Experts of a small language model: 7850 steps.
Below are experts of layer 2 (counted from 0) of a mixture-of-experts language model. Rows are named router (the router's row for the expert), gate (a neuron's input weights, with its number), up (a neuron's input weights, with its number), down (a neuron's output weights, with its number) and show model dimensions 0-63. Each number is 50 + 15 x the weight over its row's rms, rounded and kept within 0 to 99.
Before each expert's rows: "comes before" lists some tokens at least twice as common just after its tokens as in all text; "raises" lists some tokens whose logits its average output raises strongly, later layers aside. This comes from a sample of Wikipedia text that the model never trained on. Tokens count by the router's weight.

# expert 5
comes before: " the", " a", " his", " an", " its", " her"
raises: " the", " a", " their", " its", " his", " an"
router:28 33 49 70 99 44 62 58 36 34 58 69 25 36 31 45 19 40 42 67 74 60 44 71 36 69 61 45 41 39 70 27 30 51 27 58 39 21 77 53 72 84 63 58 44 49 28 65 53 46 60 68 51 64 54 38 64 35 40 53 57 42 62 71
gate13:46 58 23 82 54 61 49 37 50 18 71 57 61 38 42 48 24 49 88 62 35 39 74 25 73 36 53 49 50 67 40 68 41 43 24 41 62 45 71 56 35 67 54 50 36 68 64 19 32 27 62 64 41 99 51 77 68 45 37 42 68 51 36 55
up13:70 55 32 47 42 82 70 79 43 42 16 45 29 23 75 55 50 55 30 43 32 55 51 51 47 54 44 39 42 62 50 31 44 21 82 35 64 47 69 54 69 56 40 47 79 59 43 30 61 39 52 87 48 24 27 64 77 53 52 43 64 55 47 50
down13:39 56 52 44 42 40 49 56 48 60 54 45 50 61 67 74 63 40 76 56 68 44 34 71 83 58 33 52 62 47 57 70 58 45 49 47 51 29 71 46 28 46 60 73 42 22 60 35 48 31 57 42 40 48 48 32 48 80 46 49 75 55 35 58
gate14:31 24 63 42 43 39 66 53 66 43 48 48 77 35 57 42 62 41 65 54 74 42 41 56 33 41 33 56 50 55 29 46 22 43 52 39 83 69 39 52 58 29 38 73 60 47 54 24 64 63 36 27 39 47 36 67 64 47 65 49 43 48 44 39
up14:59 30 41 48 65 48 62 50 48 43 71 62 47 38 53 56 35 71 47 63 35 72 77 75 35 22 31 63 43 30 29 45 54 44 52 37 42 46 61 47 51 49 47 54 70 39 59 37 64 39 44 64 62 54 36 39 44 53 53 40 53 66 43 57
down14:43 57 63 63 52 43 37 54 38 36 70 41 33 58 47 49 45 60 55 87 45 37 45 67 37 43 57 18 60 71 40 48 39 53 67 24 67 27 61 25 60 51 46 62 66 52 47 69 52 41 53 71 56 34 56 71 45 39 40 31 49 28 48 59
gate15:41 31 22 74 74 57 53 56 47 54 67 48 29 49 55 70 16 73 28 66 37 20 37 41 50 48 62 39 56 54 57 71 48 44 47 42 39 42 56 35 22 41 35 50 57 31 45 77 18 51 35 77 61 57 42 31 62 27 76 46 62 22 56 44
up15:37 62 57 70 51 63 50 39 53 68 43 56 54 27 23 56 41 56 77 71 67 73 52 60 21 52 24 24 83 66 53 63 59 32 58 58 62 46 31 54 56 44 48 93 47 45 62 74 36 42 48 37 30 36 42 69 64 43 67 36 24 76 73 62
down15:55 50 53 51 34 61 36 27 27 50 60 60 59 57 53 66 36 84 62 43 58 13 25 48 50 56 64 51 61 59 34 65 80 61 63 64 57 40 59 58 46 43 48 30 70 42 50 68 46 33 29 49 48 35 67 57 69 63 30 60 36 68 51 68
gate16:67 35 64 49 56 51 48 52 53 43 16 60 52 54 47 61 44 94 64 67 83 32 62 41 46 75 76 48 59 83 26 60 67 53 69 61 35 44 48 43 64 63 27 89 76 61 34 47 70 42 46 58 55 31 18 67 73 35 49 39 48 42 31 86
up16:48 49 70 60 57 37 49 47 18 73 45 55 56 50 50 62 69 47 46 66 55 42 62 77 30 19 19 56 53 54 68 65 49 58 40 35 43 49 52 43 31 46 26 57 68 39 73 64 39 29 57 51 74 53 56 43 56 45 50 37 70 55 38 56
down16:37 28 70 35 70 53 34 27 46 53 43 46 63 46 17 77 56 54 64 33 61 19 55 42 78 19 53 61 74 54 47 27 50 47 42 55 55 63 20 50 59 42 54 47 25 41 68 70 54 59 65 36 60 56 48 36 48 62 29 24 56 68 57 60
gate17:57 44 60 45 63 43 63 07 71 40 69 73 72 57 46 58 36 37 71 54 32 42 37 30 37 23 50 35 70 76 70 43 68 27 69 64 58 41 43 43 54 52 41 61 43 31 72 69 54 76 40 38 38 45 56 50 56 41 79 04 48 20 57 50
up17:37 49 72 48 46 75 66 66 49 63 56 58 57 68 37 22 32 47 65 34 59 39 30 53 42 61 50 20 72 52 42 60 48 54 30 68 63 29 61 49 84 25 52 34 37 76 18 65 50 69 52 50 65 28 77 53 44 49 53 60 45 46 41 25
down17:62 85 36 37 39 54 72 13 60 62 73 58 75 42 50 45 52 56 46 63 75 69 53 73 56 43 43 42 49 55 66 54 50 57 34 16 77 37 51 61 31 68 56 61 36 37 43 52 62 56 36 42 60 50 48 61 58 54 54 60 24 48 45 42
gate18:42 64 43 54 57 45 38 51 31 42 37 37 47 55 38 54 69 64 76 51 46 52 71 69 51 56 54 37 64 39 39 59 56 31 76 36 57 62 75 49 40 68 37 57 51 68 56 59 64 31 66 23 36 47 71 76 37 49 31 71 46 56 59 50
up18:47 57 47 91 48 52 56 35 46 47 66 40 29 48 50 58 41 45 67 64 67 56 59 42 53 48 53 35 48 68 64 46 52 61 48 55 58 34 49 42 40 39 70 60 27 25 64 44 34 31 58 56 80 52 55 67 43 56 42 42 52 40 56 62
down18:42 33 42 54 15 60 44 42 42 25 69 42 47 31 51 54 59 35 56 43 51 38 40 65 22 56 45 36 53 35 49 52 81 53 64 72 45 32 23 81 36 50 29 56 57 50 42 36 61 47 54 37 79 47 46 42 71 48 44 61 59 34 33 49
gate19:51 76 61 99 44 63 44 57 78 48 45 53 36 61 51 48 56 48 96 53 82 53 45 48 42 53 64 58 44 42 40 60 55 31 50 54 46 46 36 54 35 16 45 58 36 36 33 57 61 56 72 31 34 51 49 45 21 41 70 59 41 49 67 54
up19:42 33 31 35 37 34 25 27 16 19 28 58 49 26 50 46 42 50 71 61 22 51 47 49 40 28 50 56 49 54 40 16 48 47 69 38 41 65 74 44 54 49 39 70 59 36 59 54 47 37 15 65 67 64 48 47 49 67 28 56 83 29 62 57
down19:56 46 57 46 45 51 53 57 52 28 17 24 29 65 52 52 41 41 29 25 21 20 50 55 73 36 29 57 54 19 58 46 75 58 54 48 62 52 52 17 07 39 42 54 60 57 29 43 49 40 40 56 43 53 48 67 37 54 35 48 62 63 47 45
gate20:56 49 27 48 84 56 55 52 80 38 59 27 53 62 40 59 53 64 29 26 66 38 44 33 78 69 31 41 59 35 32 67 39 48 52 49 60 35 54 44 73 38 42 41 61 81 40 55 58 63 47 55 79 45 51 30 59 46 29 52 31 35 52 61
up20:49 69 42 73 55 42 81 08 58 62 32 57 37 32 61 38 39 43 45 58 81 60 75 42 74 59 47 66 44 65 33 16 73 38 64 41 70 65 49 54 58 29 47 66 40 28 54 45 44 05 35 36 43 23 41 69 42 46 67 56 37 54 26 60
down20:57 54 60 43 35 43 52 20 45 61 69 52 51 64 58 64 37 64 33 57 46 71 58 48 70 50 69 24 52 61 50 64 53 68 49 47 40 67 65 57 20 75 70 55 59 63 45 56 35 21 57 84 66 64 45 57 50 41 66 66 27 40 63 66
gate21:45 74 56 68 40 86 54 66 23 44 71 41 33 80 60 73 75 54 48 43 51 60 33 75 34 35 42 50 42 37 38 43 74 41 39 38 30 47 48 35 46 37 52 77 45 36 59 46 44 65 48 23 66 51 41 35 61 62 77 59 45 52 39 57
up21:69 40 48 24 51 61 47 69 50 57 60 60 38 67 35 36 45 36 32 28 31 18 68 31 71 52 54 59 46 60 30 46 70 61 36 45 46 61 37 52 31 26 37 59 34 22 31 56 44 63 68 49 38 46 35 60 65 47 51 66 53 39 31 48
down21:58 61 66 75 50 20 46 57 18 32 35 40 39 63 37 58 44 47 43 56 33 53 50 51 32 62 53 49 54 38 36 63 75 36 45 34 34 25 79 17 43 69 34 68 57 45 46 52 49 26 65 66 72 52 57 54 66 58 51 30 38 43 28 64
gate22:52 39 80 25 36 70 25 56 50 53 24 60 36 49 76 66 28 51 32 39 57 55 48 78 56 63 49 63 43 64 49 21 53 61 15 53 45 75 58 42 71 68 53 46 91 59 38 77 59 48 53 61 47 54 32 33 36 46 58 47 68 53 62 37
up22:45 57 63 42 49 42 62 44 78 73 23 42 28 72 38 75 53 21 72 83 68 57 33 24 58 50 38 38 77 58 50 28 56 51 76 49 49 59 49 38 27 55 42 38 22 53 46 49 52 67 84 19 30 56 38 50 21 72 79 47 55 47 36 54
down22:59 58 48 89 37 52 61 51 32 49 46 22 44 62 38 43 33 42 64 51 74 62 55 40 31 48 26 58 47 66 47 44 35 55 66 46 47 36 69 52 34 71 60 32 62 59 54 86 50 38 60 26 56 56 50 49 38 50 22 36 54 54 59 50
gate23:58 70 68 74 44 54 43 60 33 39 24 64 21 51 47 49 37 25 55 63 34 43 60 57 39 44 61 55 53 73 38 55 44 49 60 54 77 53 46 60 34 31 44 58 54 88 61 59 36 42 52 59 64 50 11 22 43 41 23 44 38 53 57 44
up23:71 26 89 73 32 35 33 44 61 59 43 51 41 30 59 59 54 31 45 30 45 41 35 44 28 68 63 45 80 34 61 47 51 46 38 79 96 61 54 44 63 53 77 52 44 67 50 74 41 41 49 43 79 55 69 47 49 62 42 66 25 60 53 28
down23:29 58 38 53 50 71 46 30 37 92 50 43 45 69 51 62 52 53 51 36 84 54 46 60 38 56 53 48 52 57 27 48 74 65 34 61 46 40 54 18 30 37 70 53 99 81 62 37 54 52 42 29 61 57 36 32 64 79 37 53 61 43 38 40
gate24:81 56 45 56 47 27 47 51 52 50 26 57 90 57 39 52 54 25 72 14 34 69 60 56 67 50 70 62 39 53 58 55 37 48 62 65 56 28 34 50 30 61 66 54 65 60 67 51 43 53 65 63 39 42 52 39 51 40 31 31 55 38 60 52
up24:52 51 69 40 24 81 74 42 72 32 49 56 62 64 41 53 34 38 69 54 32 25 75 39 70 54 45 67 17 54 53 43 57 19 57 35 66 64 62 29 15 56 38 24 63 63 49 53 48 86 54 45 34 58 85 51 66 39 32 24 61 64 65 28
down24:42 40 18 71 38 62 51 63 71 50 51 70 36 29 47 41 41 36 65 44 38 66 43 35 26 69 71 61 49 55 53 41 33 28 46 46 47 44 71 60 47 61 44 60 49 47 34 56 47 44 63 47 18 62 25 65 44 74 43 32 54 42 48 67
gate25:55 45 21 93 43 18 34 44 28 47 46 35 26 79 52 49 62 53 58 46 49 80 48 32 51 53 41 42 53 35 34 59 64 55 33 64 49 52 45 51 78 38 37 54 70 60 59 32 45 30 60 57 55 32 40 64 42 47 50 27 52 26 56 40
up25:35 43 52 43 45 45 47 58 44 58 61 43 49 48 52 61 54 60 39 60 38 50 51 63 66 38 48 84 13 42 63 56 58 57 23 43 75 49 45 70 26 43 63 36 66 63 61 29 40 76 31 52 41 47 49 37 29 31 62 44 48 44 54 58
down25:21 46 15 54 85 61 53 33 62 41 67 31 27 38 45 59 73 53 63 49 56 49 57 51 45 51 59 29 46 69 41 64 56 81 40 50 65 33 15 99 51 33 23 59 57 67 53 42 55 31 57 76 43 40 51 41 40 54 20 32 49 47 62 25
gate26:46 81 45 19 41 53 56 27 61 67 59 48 47 46 65 49 46 60 80 59 18 49 88 64 53 57 54 39 49 30 58 48 67 75 72 70 65 77 66 46 44 60 58 60 36 42 60 61 62 57 52 44 40 53 54 65 60 55 75 38 47 81 75 67
up26:77 42 50 57 38 40 22 42 37 71 49 58 56 60 63 18 13 56 64 72 39 62 74 69 70 33 24 67 67 40 42 39 36 48 55 64 60 27 34 61 53 62 40 63 48 31 39 84 53 35 64 54 55 88 56 29 69 47 28 24 46 47 45 51
down26:54 59 70 61 43 54 51 69 41 35 69 55 47 62 41 60 63 32 30 64 59 58 49 58 59 54 35 58 61 31 86 37 45 65 73 54 53 36 37 32 43 72 51 41 49 24 51 71 42 51 50 50 48 41 36 87 23 38 93 40 50 72 50 48
gate27:47 49 46 21 62 73 49 37 39 46 65 73 55 23 64 72 22 68 50 47 48 54 41 46 65 43 28 29 71 56 51 57 41 68 61 54 64 46 55 61 35 76 20 42 27 78 41 44 65 75 59 29 27 56 43 52 28 45 47 32 54 50 69 32
up27:72 33 73 49 52 71 64 55 19 31 41 53 78 74 56 53 45 37 23 54 74 37 35 62 45 68 52 49 27 22 42 39 42 64 03 49 52 21 52 40 34 58 44 61 65 42 40 47 66 58 06 50 55 77 83 63 52 47 59 29 54 62 44 54
down27:35 56 72 60 27 47 51 70 58 48 50 35 76 43 56 54 77 41 53 58 38 52 56 41 35 50 41 54 69 62 39 79 54 50 71 58 13 46 43 04 80 75 68 38 34 58 68 41 47 34 68 72 29 34 30 87 62 40 52 38 37 31 39 56
gate28:39 43 49 38 44 51 54 19 64 44 22 44 77 53 27 57 45 55 58 64 57 48 55 64 47 34 44 50 55 69 72 59 37 00 30 60 39 55 71 48 38 54 41 35 24 62 53 42 42 54 35 52 20 65 56 34 54 34 32 37 31 45 53 65
up28:30 07 57 44 74 50 62 87 42 73 75 27 45 39 69 57 91 48 41 48 80 50 29 43 55 32 40 26 41 60 57 28 60 50 12 54 09 38 63 54 89 34 41 68 52 28 75 52 57 74 55 22 75 42 48 42 53 93 52 74 47 34 26 43
down28:78 40 43 71 38 59 79 54 84 40 57 43 60 70 49 38 55 70 59 45 41 49 54 41 18 56 22 34 40 19 40 68 64 43 28 56 79 68 57 68 58 45 47 38 43 80 71 54 43 51 38 53 59 33 62 79 71 28 49 40 25 69 65 68
gate29:34 80 54 67 42 43 60 67 69 53 53 32 64 61 42 44 88 49 59 37 42 53 48 59 48 44 56 23 38 69 48 59 41 47 62 39 47 54 72 59 34 20 28 48 83 37 49 40 44 47 46 51 40 52 58 79 44 49 61 45 48 58 42 56
up29:40 57 66 52 65 68 63 55 73 60 46 47 49 52 51 59 50 26 60 23 44 40 36 67 61 38 36 45 44 73 43 77 38 63 58 36 58 71 34 66 20 20 52 27 66 70 63 49 64 47 21 46 65 41 63 65 53 54 40 41 65 60 41 40
down29:29 44 49 76 49 41 47 53 38 43 40 44 21 65 37 39 59 73 48 62 43 50 60 42 48 42 33 44 57 37 44 63 26 49 40 67 32 44 29 15 40 47 34 77 62 60 42 79 41 33 55 47 60 61 37 68 39 66 57 32 24 37 43 21
gate30:44 43 91 34 73 26 43 43 63 47 59 52 28 30 57 54 51 58 59 31 45 59 65 57 32 27 58 38 58 61 57 38 63 65 65 72 21 45 54 57 71 40 02 64 40 86 67 52 45 25 43 45 41 34 55 39 57 61 39 19 57 37 68 26
up30:22 35 48 70 57 46 75 42 53 70 39 46 47 73 31 71 50 62 44 39 37 54 29 39 28 87 55 57 48 78 30 47 82 54 31 62 34 74 61 35 66 36 61 74 35 45 40 69 52 85 75 45 33 35 58 58 38 73 52 40 35 59 60 15
down30:74 54 66 50 27 62 44 57 45 49 51 42 73 56 61 54 33 41 55 55 38 38 56 69 68 54 38 61 51 25 55 47 70 47 41 64 07 50 36 00 55 50 52 30 67 40 54 47 72 24 48 42 63 72 42 74 39 53 57 38 45 34 31 69
gate31:24 65 48 63 53 61 51 60 56 19 52 27 70 47 66 42 63 61 52 15 53 66 45 52 49 59 48 46 40 48 49 30 53 27 50 48 42 39 53 33 66 36 54 64 52 51 47 48 61 63 62 13 56 68 46 35 54 37 49 48 55 66 53 35
up31:69 62 66 58 55 32 31 21 34 63 21 39 34 66 48 42 52 55 35 67 41 55 33 43 48 39 60 47 71 51 41 66 68 47 23 63 45 52 77 43 75 40 62 44 57 55 58 60 34 35 69 35 48 65 47 52 22 60 75 66 42 05 59 46
down31:31 61 60 43 59 57 42 25 57 50 53 75 42 45 45 62 36 57 50 34 37 50 52 68 61 44 71 60 51 54 59 63 22 57 50 73 41 43 63 67 56 44 49 40 63 53 62 33 58 48 57 50 45 70 64 34 19 72 59 41 38 46 40 59
gate32:39 76 28 68 64 74 54 50 53 59 52 32 31 74 84 54 61 65 66 65 56 31 47 60 71 40 39 31 73 66 24 58 60 41 54 50 41 35 38 56 49 48 40 69 51 41 55 73 53 51 55 15 63 75 68 55 53 39 52 59 78 53 24 51
up32:55 41 39 49 41 34 46 72 55 35 52 48 50 71 63 49 54 64 62 60 47 55 30 72 42 51 44 43 38 37 35 55 60 48 55 71 46 22 59 54 63 54 24 57 24 52 77 50 39 12 46 49 63 46 39 44 45 54 45 50 66 81 36 48
down32:24 57 42 55 64 36 44 64 37 80 22 31 22 40 48 63 51 39 50 81 54 34 59 60 51 46 50 39 63 54 49 64 39 77 64 22 53 56 29 50 51 19 46 60 69 82 59 44 64 43 60 65 33 53 55 36 37 35 37 64 55 46 68 41
gate33:46 57 68 76 61 35 21 30 42 41 51 69 54 68 64 78 56 54 71 62 59 80 64 47 45 55 54 44 55 76 58 59 36 49 72 28 50 33 61 61 49 49 87 64 78 53 46 55 58 67 67 48 31 56 40 63 51 17 84 56 15 47 43 30
up33:64 63 65 55 40 33 29 58 86 50 43 52 40 42 41 72 67 47 11 42 49 37 60 36 41 84 45 35 58 33 42 34 51 42 48 64 44 87 71 46 80 30 22 59 78 21 23 30 38 35 39 30 44 60 37 85 57 63 47 48 54 55 66 44
down33:76 36 65 74 48 84 71 73 69 43 59 70 64 49 52 44 38 57 34 34 49 32 32 42 62 45 46 55 71 45 67 50 32 63 41 48 21 45 53 47 62 71 58 42 59 48 42 36 71 50 52 59 56 23 30 33 69 38 36 49 65 36 37 66
gate34:68 25 50 50 66 38 39 41 40 14 70 41 55 64 46 64 53 64 85 42 78 38 65 67 33 45 60 47 38 34 63 54 53 29 50 39 30 44 52 60 36 51 79 69 84 68 70 60 23 44 43 58 72 67 31 28 55 39 28 61 66 39 31 56
up34:62 40 32 39 40 46 56 44 07 49 51 32 27 42 59 53 45 22 24 31 42 52 37 40 44 52 65 52 46 43 57 43 44 42 42 64 65 49 29 56 24 54 55 42 63 70 36 70 56 28 69 54 83 66 35 39 55 66 37 53 36 37 36 54
down34:62 34 60 48 34 63 65 33 44 49 68 73 51 55 45 44 42 71 60 48 40 27 48 42 40 65 22 49 55 39 64 51 56 35 30 60 52 64 28 16 42 60 49 66 47 62 53 67 32 46 38 47 55 47 55 54 42 37 33 46 32 39 49 61
gate35:34 69 58 67 41 30 50 46 50 66 34 53 48 52 55 64 54 75 66 40 56 73 26 56 72 60 65 49 44 51 64 36 38 62 50 39 52 51 55 59 41 22 53 70 55 39 34 25 44 66 55 35 61 62 58 39 60 56 61 48 60 29 38 46
up35:33 33 43 68 82 33 53 67 40 69 55 63 50 55 53 41 47 47 74 58 46 79 37 82 69 49 52 63 75 47 75 36 70 46 74 39 26 40 48 36 79 32 64 56 57 33 40 30 65 50 42 30 44 44 47 48 57 39 63 30 37 42 56 18
down35:59 48 47 19 42 29 28 47 48 46 51 46 59 43 24 42 34 61 69 46 42 45 50 59 27 31 49 34 62 54 66 71 37 70 50 50 43 46 45 65 66 31 44 59 52 34 28 64 16 50 35 78 57 63 69 39 66 37 44 48 56 65 50 59
gate36:30 68 49 82 57 33 49 52 63 41 38 56 59 55 58 82 56 17 64 38 40 44 41 52 54 34 47 61 74 31 44 60 57 70 53 65 84 56 49 52 57 56 32 37 55 70 34 42 32 34 55 61 59 46 36 41 38 29 69 71 43 50 65 74
up36:56 60 51 42 23 26 45 57 16 47 47 12 68 52 57 74 46 69 61 09 33 49 29 26 33 46 47 39 17 60 51 59 42 57 32 56 48 64 53 52 62 44 59 33 71 49 41 34 59 43 40 43 30 99 57 49 71 51 44 58 51 42 41 56
down36:19 56 51 39 74 57 52 43 71 24 37 37 74 37 58 56 73 82 34 35 46 34 61 57 54 88 58 37 29 36 28 68 31 65 58 60 50 45 31 68 43 29 36 68 46 24 49 48 83 54 44 51 22 68 61 32 47 48 72 63 36 85 47 54
gate37:59 55 41 59 38 58 61 35 55 68 35 68 29 39 43 49 30 81 28 48 69 42 64 55 73 55 62 26 43 31 77 22 54 54 64 62 55 64 61 40 28 44 40 79 66 70 51 68 61 82 11 68 39 45 50 45 39 26 57 14 43 18 40 59
up37:39 41 62 61 71 72 29 49 45 52 34 55 72 53 44 55 29 56 20 40 50 51 39 83 26 64 63 27 65 18 51 55 63 47 46 43 65 37 44 55 56 90 48 75 50 56 38 38 56 26 63 43 77 68 69 41 72 69 48 72 43 97 18 48
down37:62 50 60 73 47 50 52 29 32 70 15 66 57 26 60 54 46 83 56 39 44 25 58 52 77 14 38 44 53 54 40 59 56 65 48 54 69 57 22 99 34 61 81 45 61 32 21 72 50 64 42 12 51 42 35 34 43 34 50 22 53 51 52 68
gate38:37 66 54 50 59 39 65 42 36 67 55 66 66 27 79 58 49 73 57 65 52 63 50 35 41 66 69 22 47 52 28 56 76 51 34 62 38 51 49 35 49 64 49 67 64 54 61 39 69 55 47 50 51 57 31 45 50 59 69 52 54 38 16 29
up38:48 58 47 37 48 63 56 48 71 27 57 54 33 19 33 56 56 43 47 43 41 51 72 41 33 18 23 57 76 96 72 70 33 57 67 57 71 61 51 55 73 33 72 51 36 55 41 32 35 31 47 37 35 59 66 44 70 40 78 27 81 55 45 26
down38:47 76 52 57 60 70 72 34 61 57 61 39 71 50 28 29 32 58 43 49 67 37 47 68 30 50 62 44 33 34 69 10 43 36 47 57 72 44 40 68 47 44 36 62 23 38 51 65 72 50 60 61 42 47 49 11 59 53 43 77 73 44 42 61
gate39:54 38 62 51 37 30 47 61 30 32 74 50 57 50 58 32 81 34 50 59 62 37 24 55 37 65 41 22 40 18 47 35 57 69 34 72 49 56 30 67 39 23 75 72 70 48 28 39 26 75 64 29 47 47 59 60 73 66 29 46 70 65 42 50
up39:50 31 64 43 45 60 65 50 86 39 50 62 38 75 66 54 90 44 29 44 58 61 53 45 45 49 25 67 38 46 53 62 30 48 52 80 78 42 52 41 46 42 46 62 40 80 39 27 09 83 54 72 75 59 52 58 64 38 57 31 56 51 28 53
down39:50 43 63 64 45 76 72 51 71 44 45 39 53 39 42 66 45 48 62 50 37 58 32 73 48 46 39 51 40 26 49 49 48 27 74 80 46 75 33 40 36 42 41 36 29 16 65 55 49 49 51 60 56 69 48 42 53 34 49 47 61 38 60 40
gate40:45 51 14 73 32 59 35 55 46 60 80 64 35 36 62 58 41 35 35 59 28 73 54 66 35 63 50 53 28 52 48 65 64 65 57 82 66 44 62 48 49 48 34 54 28 37 46 42 48 32 47 40 41 54 50 52 38 53 52 53 42 33 64 25
up40:54 50 73 66 45 77 55 64 37 53 47 87 30 59 46 40 60 55 67 55 27 81 53 49 60 52 79 47 59 54 60 42 50 58 43 52 46 36 55 27 58 52 69 50 74 40 48 16 40 47 41 43 56 66 45 60 60 48 45 50 72 35 58 44
down40:36 47 59 41 36 34 44 71 70 53 19 44 58 57 47 44 69 35 41 74 39 41 37 46 43 60 93 50 30 52 76 66 57 52 50 85 39 37 52 22 40 54 27 30 59 38 31 47 47 49 31 37 40 57 62 49 52 55 55 66 24 41 66 56
gate41:47 64 41 31 40 54 55 52 50 75 43 64 59 39 58 74 50 58 58 22 73 48 37 27 56 57 58 46 35 40 35 63 59 49 34 53 45 77 41 57 74 42 41 71 37 70 46 25 40 15 34 66 85 84 31 56 58 45 00 49 35 51 61 33
up41:40 61 39 54 71 46 55 47 51 50 46 63 45 56 43 52 47 48 25 35 39 60 64 69 62 23 53 50 49 46 62 29 77 22 45 40 56 48 30 44 49 49 60 81 59 60 43 52 50 29 54 56 52 76 54 36 42 28 23 53 49 50 59 58
down41:39 25 54 10 28 23 26 66 55 36 53 39 44 32 51 34 61 65 38 62 62 69 53 54 66 53 57 40 62 32 39 39 76 55 53 52 57 52 40 33 49 48 47 65 34 57 65 61 65 20 49 31 38 58 36 51 76 39 47 69 57 67 44 40
gate42:56 38 60 68 45 24 64 30 53 68 55 82 41 56 28 39 40 53 53 67 57 37 62 79 58 56 68 35 49 40 55 56 63 41 55 42 49 38 31 64 45 62 37 71 50 60 57 58 54 33 56 67 73 60 40 49 41 36 76 56 38 39 51 65
up42:42 40 48 60 61 53 59 26 38 37 35 79 61 46 42 97 41 61 61 70 72 45 50 39 43 54 50 51 59 56 46 45 62 54 62 69 53 38 62 39 64 46 63 82 20 62 53 43 30 75 42 30 57 30 47 51 40 34 75 52 39 39 39 53
down42:37 57 61 43 28 63 52 44 36 37 58 62 57 58 77 40 28 62 24 57 35 37 79 49 69 50 52 54 61 59 49 32 86 42 57 47 53 73 59 42 34 55 51 55 48 66 30 78 44 38 54 44 48 68 31 53 49 44 36 36 40 35 59 54
gate43:45 67 42 60 36 53 71 49 53 29 38 67 36 43 39 22 52 40 37 37 73 70 54 24 61 45 42 34 40 45 49 79 46 37 58 47 76 45 44 43 43 49 70 69 43 60 64 71 47 72 48 54 26 43 42 33 73 67 57 59 70 36 59 39
up43:46 53 59 60 47 66 64 92 53 28 41 58 14 50 37 25 29 39 59 44 29 54 64 57 14 45 54 58 56 21 67 51 78 34 28 33 38 31 49 55 39 46 61 61 54 48 51 53 34 56 49 68 91 28 56 49 56 52 44 69 50 47 70 45
down43:38 57 31 46 43 47 51 60 47 43 30 51 42 71 34 55 48 76 61 80 53 37 35 80 45 49 46 32 48 41 50 43 65 72 54 33 44 41 56 27 28 63 45 61 62 72 60 65 39 58 42 50 61 60 66 29 44 37 57 46 82 56 52 49
gate44:45 29 55 74 13 40 37 50 46 40 46 64 29 43 47 37 43 59 40 37 46 58 56 36 52 47 48 44 32 35 60 64 49 60 57 81 68 65 20 56 74 40 56 41 69 49 45 51 39 45 68 21 48 45 57 48 64 55 52 49 54 07 53 59
up44:31 58 70 42 46 20 55 48 40 70 60 64 33 52 50 62 54 38 29 72 43 58 53 77 45 56 35 49 73 14 35 52 90 56 77 66 34 53 57 49 50 38 53 58 66 74 19 35 48 30 55 29 41 31 58 36 48 68 54 32 65 82 33 77
down44:42 50 33 57 36 49 34 58 86 57 23 44 52 46 61 49 45 41 50 54 66 49 72 55 45 46 26 54 48 64 68 47 56 57 61 57 47 55 35 61 61 23 31 39 32 36 50 46 56 75 37 43 56 27 49 47 58 45 65 65 47 77 45 40
gate45:62 45 64 39 61 35 47 56 28 46 56 69 46 61 22 53 24 29 52 69 69 33 60 55 52 56 29 17 58 42 42 63 62 72 75 46 63 37 39 49 29 67 30 41 42 63 62 37 48 50 39 42 64 69 61 18 65 31 43 53 45 40 49 32
up45:33 57 68 52 39 41 66 40 61 42 49 44 54 19 65 42 81 60 52 60 48 50 82 18 42 65 30 66 32 48 66 73 39 42 24 46 54 67 39 59 49 74 63 49 61 44 51 54 34 38 44 49 52 33 42 53 28 54 61 52 58 43 55 64
down45:46 43 52 36 54 62 40 11 59 68 59 66 51 39 56 58 52 66 49 63 45 55 35 54 67 94 26 74 46 46 62 54 49 66 36 55 44 72 54 99 59 48 47 49 41 58 55 57 34 83 30 45 57 55 26 68 40 52 23 70 40 58 36 73
gate46:47 44 73 62 62 60 50 61 37 45 37 54 54 34 38 41 12 22 28 69 43 70 52 35 66 37 65 66 43 62 65 34 54 34 76 56 73 31 19 58 41 57 79 43 34 45 43 46 39 53 60 58 62 59 59 78 38 58 48 51 69 53 53 77
up46:34 71 52 46 38 61 70 20 70 60 61 72 43 25 52 38 45 77 42 16 51 42 36 44 74 38 66 68 50 29 16 35 83 47 57 42 66 52 42 46 78 28 59 78 47 52 27 44 58 46 50 37 36 39 47 50 18 54 67 82 68 42 50 40
down46:55 51 46 47 45 53 43 49 88 22 37 60 26 35 36 47 70 41 22 44 69 52 69 50 20 54 53 41 50 47 79 59 48 70 55 53 71 51 27 58 54 63 51 43 49 45 57 33 25 65 41 51 39 41 37 46 48 40 41 60 51 47 89 58
gate47:70 42 36 68 35 44 44 28 65 56 58 33 61 39 13 70 11 55 38 64 36 31 59 73 33 35 33 61 54 48 52 39 68 65 60 54 67 63 55 67 40 47 53 48 55 43 66 58 47 61 50 46 16 55 66 32 52 54 52 29 34 28 74 20
up47:39 52 55 51 60 65 59 46 41 65 62 52 50 36 60 31 41 41 55 70 15 44 52 38 58 68 72 53 56 41 17 27 48 70 66 51 47 48 48 44 64 29 33 33 32 57 34 72 40 31 59 36 56 53 32 72 66 58 33 56 35 28 40 73
down47:45 42 43 50 66 59 31 64 64 50 64 66 50 34 68 48 48 57 38 29 51 49 56 68 53 20 62 71 65 49 62 62 35 57 22 38 50 53 54 88 63 45 45 47 31 34 43 50 71 41 68 32 48 79 50 59 60 30 57 61 57 71 33 33
gate48:45 43 27 52 50 28 59 61 40 36 51 37 49 49 55 47 64 59 54 60 60 53 25 41 78 39 06 53 56 48 62 36 61 73 55 17 29 58 32 48 30 30 49 53 51 46 66 48 12 52 43 70 45 76 50 57 52 37 31 14 24 54 50 23
up48:32 34 51 47 76 54 54 28 43 52 45 80 57 54 59 40 18 38 65 72 30 68 81 57 49 39 58 28 66 42 57 49 69 50 34 71 49 78 32 49 44 73 77 42 75 58 55 69 56 42 62 32 59 57 72 44 47 51 43 39 35 42 60 52
down48:14 46 40 51 26 33 35 57 30 32 39 23 59 48 16 58 53 53 49 56 60 74 74 50 42 44 56 41 61 34 46 47 48 19 53 50 64 71 57 09 82 57 39 55 47 57 59 46 28 33 33 37 43 51 57 65 54 34 51 20 19 33 48 47